From a checkpoint of a small mixture-of-experts model trained on Wikipedia: a variant of Adam for the experts.
Below are experts of layer 2 (counted from 0) of a mixture-of-experts language model. Rows are named up (a neuron's input weights, with its number), down (a neuron's output weights, with its number) and show model dimensions 288-335. Each number is 500 + 25 x the weight over its row's rms, rounded and kept within 0 to 999. Numbers have three digits each.
Before each expert's rows: "mostly gets" lists some tokens that are sent to it at least half of the time; "comes before" lists some tokens at least twice as common just after its tokens as in all text. This comes from a sample of Wikipedia text that the model never trained on. Tokens count by the router's weight.

# expert 68
mostly gets: " had", " ISBN", " Ford", " Cam", " Racing", " Luc"
comes before: "\n", " The", " In", " It", " He", " This"
up0:510511492487545530533494479480505464480495520475458501477429489525495465513526521461497505496466494477537502512500524501473479485527533506469552
down0:463481543521486490537522498525541531518504495514481512511467486567502495480500503498478514434441483504516502512496516504554515506490481480463494
up1:508482508507532502540564512478531502510495559449541509483494467531492456512457534481495466516510532525491544534489467522465476506459498493489493
down1:510467528465519467486479468508516521523527486519550527516508488529478466466491507489495496532509500495500493505455498484442496504533485481463484
up2:522482508526523508526513484532535541534492523463496470495452475482476530450494523489496507500542462483496513505450491526544506530506473509532494
down2:483486456503526493471499480507464508545517505451482472467499470472508504455485514501490490472517487489474474485458488459527505519498549545512490
up3:558485487541493517519530494504517508519487499508457501486535543496519445509465445516512536506501509497509536526488473479490486528528498542489505
down3:453507521479465524518561503447468532504543501455501513506489489466495519535500476493501505474502489488504448504513476501518520450496508510512499
up4:538512497500514473532504489509533476479461538444501505497471510540517497518467486484492470511519524462469514508500494464480503494503466514506474
down4:481515589511522527530513497462498516473465527502449481494468470516537537499516524472481482508481455500500494531448494466493484455532524498490530
up5:508517472492495492493482462478526446453483516501526490504501542482466479500514455532495470544466498511469504475508538474503493520533504496535512
down5:508517505531480490535512475496510486533500520506483483504486496555526508502469546505500486479490493559494500483480525490512478479474456525521458
up6:483541495505468512477513480468537521485497491481483487437534519531505474467479550452504560519521547499476480496494495509508506468518491536448487
down6:484514483457503523500486452470479507437508529512539475443484555540490492515511475545496498500489503510516493531535531493505535504512444484495454
up7:475504504508488454535508550443487499510469449459489509526532465494556505491495495497540543478479526526475516524496501467511499511480506530524486
down7:515486511526479522477513533469501555499489522479554483513527505480494513501498474472462488499532454489491500490512467493499495540537503525505481
up8:466465508477481484508533514479518500482508469509526495498508487458540506545501498480484489522468525476450522504496479470465510503551493531464491
down8:512458491506497486512528467502493544504502484499497478491526518500524501512519501503501484496533556468498473517459524449523499518506529470500463
up9:493479498479540516444469496457486495469539530485489485484500490530454492545489494494477502506464492526500531536522478502539499455535525492498497
down9:506484538466481497484513480499490531494515529545507481478529503491511492517546526524517492498496517488520501511490498501485514520483464468461483
up10:494484500530496506512477480484490489469535507530484491488542476456457543536516521498506493519529544496477441517523440526506472508490514468503477
down10:509520501503543475509523491492484509488542523455508498468547517467544505476508530481476464543489501514518452484490497486494487495484502495488474
up11:517521505513468486448487517479500498474523488507504478546536509518473517477493538535481513520510499522505471490487488511521487493477497507505490
down11:466507551494531467496491484506480519520528482436523437478486475495542511466503471497464534499491518505488511501504484445512463484521520502502503
up12:520470456456481483540498523510525485448512515514480483478512499510472469495536453483463476523495546531479500444512496478504526504507505517502483
down12:510470503494499504484523501530508509507469522498505516470485495489503476443507495514496475479451553512532510531506516507496478510479505489510500
up13:475523490471506465515535506508511513505535546474507563505522487513481417506525495503463508522480458486489470462516474553495497515482516533504494
down13:509470515480473508503557502490515488497558520528540523483533520483533499487496488513474505448496484522527459514552527512493545467496491456460480
up14:491483467496527440524453516488494543477512500511502503500488506511499490502506491502505525541479498502506524518486502487530485464517536464492482
down14:450500472470544559534473476466511517512501513520549497537532479517528476535478502547469455465484524500523509488475531515486490475511532498473489
up15:486481508521513480454492495511522511546504499505477501491525524509527495523502474543513503516513506499524490428500491491513481503471533520506469
down15:507472557500511462514472470481488474481503513507538552551487514496524496512513496461496495485486539490466506524463521533466492528541507473504496
up16:527456490503508474530486534478524470542479485460483535528474497530546486521484462493526528492534471521515518492518480466498525487496519483510449
down16:511481506519505487466516489529514448478504500509498466483478522504506514504501484490513473491548488489492511504469529490465493491468552476509521
up17:511478484476480490480534482513523491492491468503449487484536447489494531483507523470523451474530501546497521491503498476470473496526522523540485
down17:530501534534499478525545497489492479474519506510479476467467478476461518507550513520516485462479473551513513513503519489501486504475456487524489
up18:528493483500516542511509511514462522512500492534511451470527494529501523513489489485511473489488516489520496485505515501498491466502473505486518
down18:481452502535520516541485466492491458473463482510491534573498499531503488502499538504534483478512497485509536497496527463472499509459479502503535
up19:479535474460478510538480492528493469433507528506485481535535492510501506489493460473448499488508510472529480465503452469515542484504481505471501
down19:492492472505480495547520498552503485464521517501492516499521492546488478464482513535478490527511507513556485487448489495498525527484501527467449
up20:485509485456553467472527522482557524539491493518502464445510498521509545523460491491482520507524506470499548461508499466526526485537531515500505
down20:505459480472495481530526492502500470525519556522545531521500513491516466523485488500531446439477504529506475495502446468483511458436493515478511
up21:500511502483463540495548513504544538478510493463489491514532519552463528480506504486498452500553484515518503466529450473548517492501534484487503
down21:498522557459498498467546491494496529539503491520507472472422457467482521499485513498485487506499481494498530527502488529492504526501504487503448
up22:508517499475503525514494510505515546524535490509513487495458495501505463520491493473486500545460514511474462509539493489513489456514496506432524
down22:445498524472476528507504463500490491527510549464532513474512465544540512483499571491488487499510500507520469495494523504484497516477494496490496
up23:483473468490494534521473539482486526498501478463547545497511506500501480514505472468517501489496563499471538443519540507527490503492514483522487
down23:487493479531507467465541427496499477508449520493534471555490530504525517484522480531467527434501546457494535512509545487480500476497507469495475
up24:511462494514471453507492490513499478499528468490467523535512492475515514512530527539515501502532518538473488479513494519516494456513545543496498
down24:493528479519502485516485523530498547516480530471494537502500487483535530484519453542479450509493546480538494466486472530526457508458498475537536
up25:492486511467502490562530525500519485553479497473521500455478471481512494542511533519513495519507493487508507533509527506520490498467468515511484
down25:513492553476504492522507483504490522494472474462469497487530475532505523513474473513454517509503489539488501512481532521464478496490443544537505
up26:486493493466484506509487482481514492518488473495465477492496487487544486491478514505507453534476501456456466448526498456520487504444555488485475
down26:486526497505498508533473492514533470510502553494475523501508483528496485500509483549469451515489434489483493520509496486479474488510527500474505
up27:499506500507519479462491469458460522542462556525482511532511444479512505486475554476534512538517493464464471457510496485521515510498519501508446
down27:478472476470489491461504510516522501494505543495498468516531482446469510502487520516505504435499483534535501480505494477473526497515491473517502
up28:531519491535487498535511475488482500472476438511489450523532466482502499494485500488491507477445511483490498524471493500493501512502560497512485
down28:497503490462535496515489482494524553471539510551577522533514510471521442480478507512531512486490452524502531502537544495427518528497544489521496
up29:470463501525486541501481469502450501524513521527500509448520506499497520469528466501500479496531506458510496503517549469506512502504552483485479
down29:518473535503489481509497509527511525482521483509518521500502505552509455501494547513518499506477485505515470461488531534528511509479492447518510
up30:457485498508490509477501495519514513447501503475467465496493517504514486527474526516530537497471471475486507483501539505511507521490497538535492
down30:494477495488478522477528460431474475486490523569510482522477505471542540504544505517490500478499475549489514486496509518516539480523473510520478
up31:498486505502507465523474498505527460518528508528521494503506489489522496494510481573528469529467547464524461453518454549525483478503517551489518
down31:498467511532470494500490510523474500475470523515484507492467502482468500523521559521498515496469502502521477542507543523449529524490533510508520

# expert 10
mostly gets: " into", " MF", " Conservative", " DF", " Nov", " Opposition"
comes before: " |", " ", " Candidate", " %", " +", " Votes"
up0:500492480481512506493484528478497566495508497536509472504480490489504515492455510553488459481451523492481506503474497514437465456464493520445509
down0:521524561515538516495511511454510510502495510492506509514481497438479504467512488493496492509472495525550520503565493522544500523532519472487522
up1:503502467458552545553481533482530483513490509509508514461501533491516520509484549499479501589488522458478526531458472494486479494470548505521487
down1:478524507530563502470569501499540518533511507510527509500484497505486514518496500504473484467498477508479496501505500519473435465467520526503501
up2:502486490481512516510541489459513541524503515478454495465517486530542491466496505512499516469504539525487535489496495510487478524466552508481522
down2:490530559437508528502505518536479493505533497502550471489501467487483522458503506491472510478482492514525511470523487513489459497526490418471480
up3:538524467532528463502473462474471542476519497566506501552500458492486484525538528509518515497508503555505514493472441496477463482517475491476475
down3:495516525559504506521536515498488486523512518507481494483480428470487473516553477484483473501490513478507465543498515497502508432482496465525483
up4:521514491497514461517535534488486485499506495477522487482488487487516500492496487493529528498524485474481482510469533497524476525538480531475507
down4:550545514553527478470504487488534487458547496511475501510556450453487519514526507500497471475472466481529522519514467531505535483501465467509494
up5:521498495516488465499521515521438519507509545547525450529499480525486518482508502507495450441455540501494493529443517489482471561489541528509512
down5:519523578477535514522546527500516461524487460502518495479502532496514470496513489567518485504480462473480511495508475461511485503469502485513500
up6:512485474455548497477536481470489505488434464496534490505457486524488458523541489528470516498460491541474501506559460492521488478520503535519496
down6:538522500497497535473451504549483494529527444522512520498517498489479528535526456517497533516502468514467470484487533454507463481484483584472467
up7:537488507522511492524495508525507482505487509499500482475489497523499472511489453503495450498434553532515482500520480534497543486509498514516475
down7:511564491510512488553524485481478514558528512476466459486500513467556488565528473516467499532499503491477534488505536484489519509505522509511469
up8:482468497483501530449476496471472494499534506532479572502506472469497491498443497497517478502505467527481546475440528458471493494471475492489492
down8:562527518521528486497515467523553464464507465521495499520492519496497513528516505503519488508509475485516512526505466500534515504492485514482441
up9:508531487522561516497501536513515435480515522498502543483475481501514496515532489501461482522507508520439521493488485483467483513566504494502483
down9:523492523520513515498457492501465535529534545504546485510513500495503481520557476497484479512479506492504487510495503524474551492492504510481484
up10:516512494495499490482503522511528511515461484504483480513508457523521494514540453483474550542543485477518537483485491535454511464465493525515468
down10:478494529477509528467498496519477517563505522478477485508497479475524483496540476531476449480525506513567480516530464479503483515440460507480480
up11:491478474513541530459476514513497497508514476482480496525496463505482514459524535535470515505485514500512519503500507503524514507515522542522529
down11:519550569507506491524528455538502499527491519491490483480502498456509520485513481531494501529507508530504537488488534477552518497509481548496480
up12:502494462546469496502508474502488545485510500543486465481508512531503466458463488510496514491485518497503511469491493509478526485519516509490493
down12:489514513534517483449516458540474488483537487519514506464546470422500508470516486496511512476526476512533477474449512477532510525549465484489496
up13:465515494517534492512503495470498521499526482489478525422515535496539516526492499491472484522498461499499486506541462528554486483517513522561460
down13:486482490501491506444470501531482480536479484523476476552517460467494522488503484508526482513501546540493558462490474498514452491487504525543573
up14:498530483495526499500511534517531516542503562530508495498481489504524492521486500448520458477465546483528464524512522507519491467480521515510478
down14:474504511533504455516495481463536525542570461512551449501544455496501514528509482514548510518514509534532506485510543480478470493550512505468457
up15:471475504518538488487494528476496521503503503497514478504527484522489476500536523459448461530470463471512492473471495505536506471526540534501437
down15:462489558491508533565527531497441517531521496504503495480505464544501481445506432529508486497490520484480486514488560529476538530522493504447491
up16:518471494523521497505517504529532538528500474481565491505484499514520511504455501507468498474482452496539495495499470438520490484527469529517509
down16:508484559514509511499493523473509503514486468522496505472541489483509478534523491504493508483502506517504507469514521477468485522472508490511520
up17:532518509517530498483557533494492518485483473470458526459496451486467471491468505459506528486508487485499526486486464516529556504555522481510510
down17:466491562477536503527478514499482504473531488506530525497507475534473477524546477481482523494487468537508508533514491511490478502526510513481485
up18:547491473527520512485470541504487521466488521451491475508459556450499465480474505500485526544497447516476475474467510555530518487464509488504465
down18:511521491480531550487497516517514531526517522535458488461506511496478494525473498472485498468524483497484487511483511502494482490478541509484511
up19:524500470537487500509529458490510481513501497517533480526453485535534501530521453462465469499513496482480510509526525499505511517504534514483499
down19:520467533519549507448489492511492505509541493500478401497519509497482526521500510500513507461546476505492476501471488503479472507485524482515484
up20:544494505485508491507478479503518512489486524515531518478494524485497510515522440511505517480472508506498561511491540479498493540485490512492509
down20:482551531526461483492543533528507493546449482509516507508520500508469519491557480511490522501503521477492517456510516516508499515505463479530550
up21:501482485503510509558495502483525528477514524494517530478505528525509505494479541558502531509463530462486522511474487424490523499504520538485479
down21:538565536460529488488497497498478532555506503509536534475494496464487515546496531497482552512487487548501527506473476475490500486485504459528455
up22:433493473486478545502494512489508544491532534521464525456466481540539463472519530519493475518475470477521468492517506540501464501509504519523467
down22:519541478518487523510514493484482482487511528487476460509498493481502559549513510462514476501485540477462519518519497449491450481548480533504493
up23:526564488514515530522509497501534539495518468485465492509423462485496522521542524482499495502531516513472543505468498513540509521523540469511495
down23:503498492502510477523516511497523527538507498475481514487478502494494500461458525494482503469501500539479534509495504469551449493538464508471515
up24:544522509507513499491517480472520489501531510541482485550521502522488496457467492466477401488480530559503520486477508479474516492456499497468544
down24:532522504538510467495541488494458483478483489502534526505506480490513515501489504552473475536470499511480496537470479484533506487511467494499508
up25:531517481464502523508461529477494485471508471530497482515486501482520471446519450490481485492489478534495500483530470540480499507503522535480498
down25:523491503484504471505492512485506512488503509502495560514476502483478508529507566503505478515477496535477517527473505495492467494525507515493485
up26:521503495457527499445491507494448494509509534487474511487499528493497508554487496460508513451451521500495480486538465476526529465451507495496499
down26:466506535483520471464498513517493475532492482514484479471551513518472492473483503499489528547495466461494493440516463464547477495515522506477500
up27:532525521449549549471507495457531502525530495503505497550483502504525486504501473500510493501481481507528493503536489499515528518462504517500530
down27:497499537501535467491522510513503484495497474503488472480513543499435485502489516513518502515457511429480515530520494466538464486459540514486518
up28:542492482501537501529503480474496527461505473540532486517529459484484468494539490520517498494517511531487505505478501551525520547547511505502492
down28:466486467526476525492527507488513508493529523505504503489487513493524491529518490496471472521534491509531479565506557523511517528521478531481460
up29:520461508539527533507513472468464506534490476450498487498475489473533496469487486494524516472437547515507512448517517533518497516516521532463439
down29:522530558543481513462477498502506514484478530507522499488455503486486489512497490453496500473495454520489523489466502507489524513515474467516507
up30:460487462527535529495459506525517479486518513507493475471534546471493489524529526509489503510505469495470469495519471486505540438500518475537495
down30:531496437498510525465462513501500511543462474521547520558491518525505473513498472486494442492524537499555469500487526460485544523452516509452500
up31:492491473502493505497479526474528549514532502517496473492492475454497515474514523507515467531515500544474526503515515459493494521488516518518509
down31:466496493459514507555511520472529488466468492471474485522552481498500458524494478501522551479517485469494471519520520520499461466514487513494457

# expert 6
mostly gets: " Jan", " MF", " Royal", " Summer", " May", " Conservative"
comes before: " |", "|", " ==", " (age", " @", " 2021"
up0:526503457479511510499483523456550518477493494502463483482468453505544478489499469491511470476486497540518479522509506502485508516488522517464509
down0:472499476468538508476489493514505529512480524500517554498536547518503519501462463474497505510501492507520507490483479502471457450443490521509511
up1:507453470463506494525457524496504532454522481510455521492522528522502517505530518519497467496508529540494503529501437498516501492519515510471474
down1:479488615506450519485533500500511489501506500512522529503488450502476534490518488453517495522483496465496537492486458519495477499464452572490499
up2:526546465465532494494493531509476532465519482504484481429486472507482441522538502437518523517512499461513492500580509537526506442506518485501480
down2:518507505519506521489522470479505488518515515532492467516448498505501503525487498451546520483527521453559539488549471461486480483484511506497531
up3:495502451477514568529518493515508512515501480490490506467468476472486506484454483456474467507531488524491497495481537453454526559499490482511491
down3:514462507475510476500476499543509506455552499473505499511510505472482508465504516518524514446468555488475478525476524497525518490509495533496449
up4:437539480509575528499469542504512540498499535520523529523482493501500461542515465488497512453468468486475493477538516485491522482505510497533516
down4:513484534504477427535536491528510484466514508460481526515535502483512495523494518475456534474494494524503532495498498471452506491507546526462504
up5:531447501496481513479504535500499476490490487501486494526503537483515524497534471518525535485480493473510504488510522500448508490467502497508524
down5:508506526494485501482487514533513483525535491496485514468535516508465519500482516552502516446471467526503532497556505454522512451493476499509540
up6:507480473516543502515468514477445518500468489491536550482503485487467472531493513512474534521523494502519504503522505526511532526515551483480449
down6:485481542512472502478500468477500515494537485507462496486485528497529494469490493500455480424494471510538477496497492487458492524520514522492477
up7:496452499526500490483468525506545506514479463481489514512509482517451502502478515545487471511499488475520522522504503543489518515477537487451490
down7:511470553531479510497502513475498513496547461474493516501480550496540476514465480469443494488509458461492497470477490519466555515512515479512503
up8:509527463461459502507502508472576497458529521512477514473552485505479468473505479512506460507510493487523507512521537522502539482503480476513512
down8:506487486503524515521500535485522456539485480484504484513470484443545513506459492490484497541502487426524548498481458517483515516478479505566480
up9:487490457488503503502470510461519475499518518496474526494498486492491509531490485447501476506487473477498529492477439522499478526534501513501475
down9:486456532466528504489489516575510541499530524534532552524466532506538509449486481489476520491516506460520501506514451471513511490481542488488484
up10:514492494472520515528496476514489490494480453497476519526522500485471449510473497536493527488518498494488475521481505496465504496459536519490531
down10:529515484483522507525527482488517470490512481457499474538549471513474539466544519519539469494473520441463519512549502450502483486492485527571466
up11:475477486494508514487530494496503495509546535527485537509511509471499502526511506503537479495467522479496524475514508513516486486530506526527480
down11:510471554505537478546497526484526488499526476492461525488472548498514464516498496481500529493501496491523486463496520509572501491465463484523461
up12:526510489480526427514466513519470519482486481472487519484442511514463488514503522487464569486507523486514540441482523483479461503505483495520490
down12:515498513426490471516449505484498491534535524507465481501484479496443523490503501508516511500539473549553484535513540427510491486506492487522479
up13:517529505510515513457534505526505528506488514476461502512476511474501526492501549526504479505487470486489493498538497522552486471501525543520455
down13:500525503494479504469531486465502487548511468513496555504532472466504487507476513506469501485517468480440500443518495502467540477511498505498514
up14:514510512494460486464490481471508502507519503481486486468500517478516511467475502477511438496482511481502480491498502506504527497475564480494456
down14:470525422469452496467526460541494476505511465533557509511542477527482447490475528507510507499500541480515461530509489506487495474497490530494506
up15:555512470485506504525477483489554537429531476510439463510472475484489560517560523494521503483545499521528482487493416484551494530498506496504488
down15:482496578476519506496506459482518475506482498529472513516526507505490469548506487473494499458506472478481488534529518477489441491488470533516486
up16:548493485505522504489508522474539517493467509490469492475484481530497523490445520524508512530517482487504507470486507544507518478504480511494496
down16:491492543508506499514503484505539460512441501508458499512514515489494509547484506509531549484485482511509483487493522524487492473472464509473492
up17:521505467535478490530498486503480486469487493525477495533520473481476510516523520470511460500511493539441443497479475527494494567476511528522433
down17:514555539523488525498500498457499506506453485524494513524494473491509494506498532473511485481481530474474491521539470499501493506469519515513469
up18:543507465534513516517491509488513498451487484433475448469523448537495496494497498494491487534521489507492508527524494508547493490492518505513478
down18:514553542532483484490522523453516495512511490524476489530504488504521522472465490452439462492465458498465487465453499504477499490502476498506454
up19:527511507507494546496488546475528506513525514495516514475490503495542491508545490505504445510509505529518518536511479483500461420493502457498509
down19:500461455490535489478460476501527528479482480477510485533510474538502494512519511508461511510484512488485474466468486546509525502490488487528524
up20:549523480498497473483477559484492487487524508509505495476487484547549542537536480500487470517481501502549479487509479518460487468498535500492525
down20:503525489473525493528503518477480482452513521494548470473551478520488497483449517535482551522558501455514526498507497476537475461507468454513510
up21:473484498487482497439528501518507502539529514488501494473488503485476481490465514522513521501512483454526485453476505536510492535476532514488509
down21:467456584517532530574542509488480484494514490483519523536496484500521478466508516481503498492487531509530476512473519555518516505520492507489484
up22:500484457518510465521530485463560504480536525480451506530493471520471481539534496500465520507453523556507489489516465491518558502503502489466479
down22:482479556512510500514493493468511514526478478524479477514502528440512494480516466460453500476474523518460492464447517465462531463507499512510511
up23:523492482500521498481482504476489529510499476484533495503516519520497437542489478495490540562470505469502560508489521531537524495474497477504509
down23:525523532464480500531546526545508492515471484533524506440535494501528464485538506530478505474515518454489506480499482521506476520479478510496491
up24:540522455496519465495501504520545519489463528469486544506495499489541468531501507475467456539511524539524523527525500497499537451515500500525490
down24:497491479529507493505499453473491524470495494477482496498540540467535484481495523489476491486503514485496526522519529490493529517482483487539504
up25:506509451527503487495511512439520469514522510506499482521492514508511508506496519513492449484534458509512539522508471459510500499511511502509487
down25:518504558518461494523505535507502531494508503504506519506535523509538515475479455492464487504514458494514492474489539489510494537431463520471460
up26:528500480460480503537539559482455534484523504496472509460512478538461504486510513509479500497513477570475528482504493484502533464517526517468500
down26:487506524486485500529513501479459546469465476489550523507477474503469522466530461467501499475467502488497483509525511535523492508526454520523525
up27:475493500474501476470458523513531553491505537517509484498470516534473485510521543476473489507518548543505514523501521486554476491441534541501455
down27:506478475495548513510492476481456541508473504516500499530504504499485480487475531485520506501548529481517493531490467467530495501509547508527473
up28:450524514499525492485500522526532516546463460480491497524471525538485480525491495469546482504503493513505529517507531499525478535486525546477541
down28:510473510488525485512499494492503517525442548472535522519513473530508487476485479488502516528464522491514490530508520506532513513501433495553525
up29:499480477478512522533464514480501535513478473554477481500442503483497475499479530521468493470498491510496494537506489447487490519521530514502496
down29:533480484510497441443534485538517503506472495482485533514499497506498492514475514487505480473524487513516470539507492509520494483528507533484521
up30:481470495530454467521491531508526511460493495481478522489467495550536467480494512468517515515528457519523468500515521500509448496506472520489490
down30:449497502498494486480519449539491519485499505540510532537578500514460486470483491538471503482535481527538462514520483520472510521528516543521503
up31:490507503465497500512484469520448526524464496501500491507528496498519530513460470545537548511512476511480535521470504496474494544510498510506516
down31:499490562512506447493542553463537491498547504526508499498480524464563509510451494483471481503534472491510437486518504516461542456562521466496516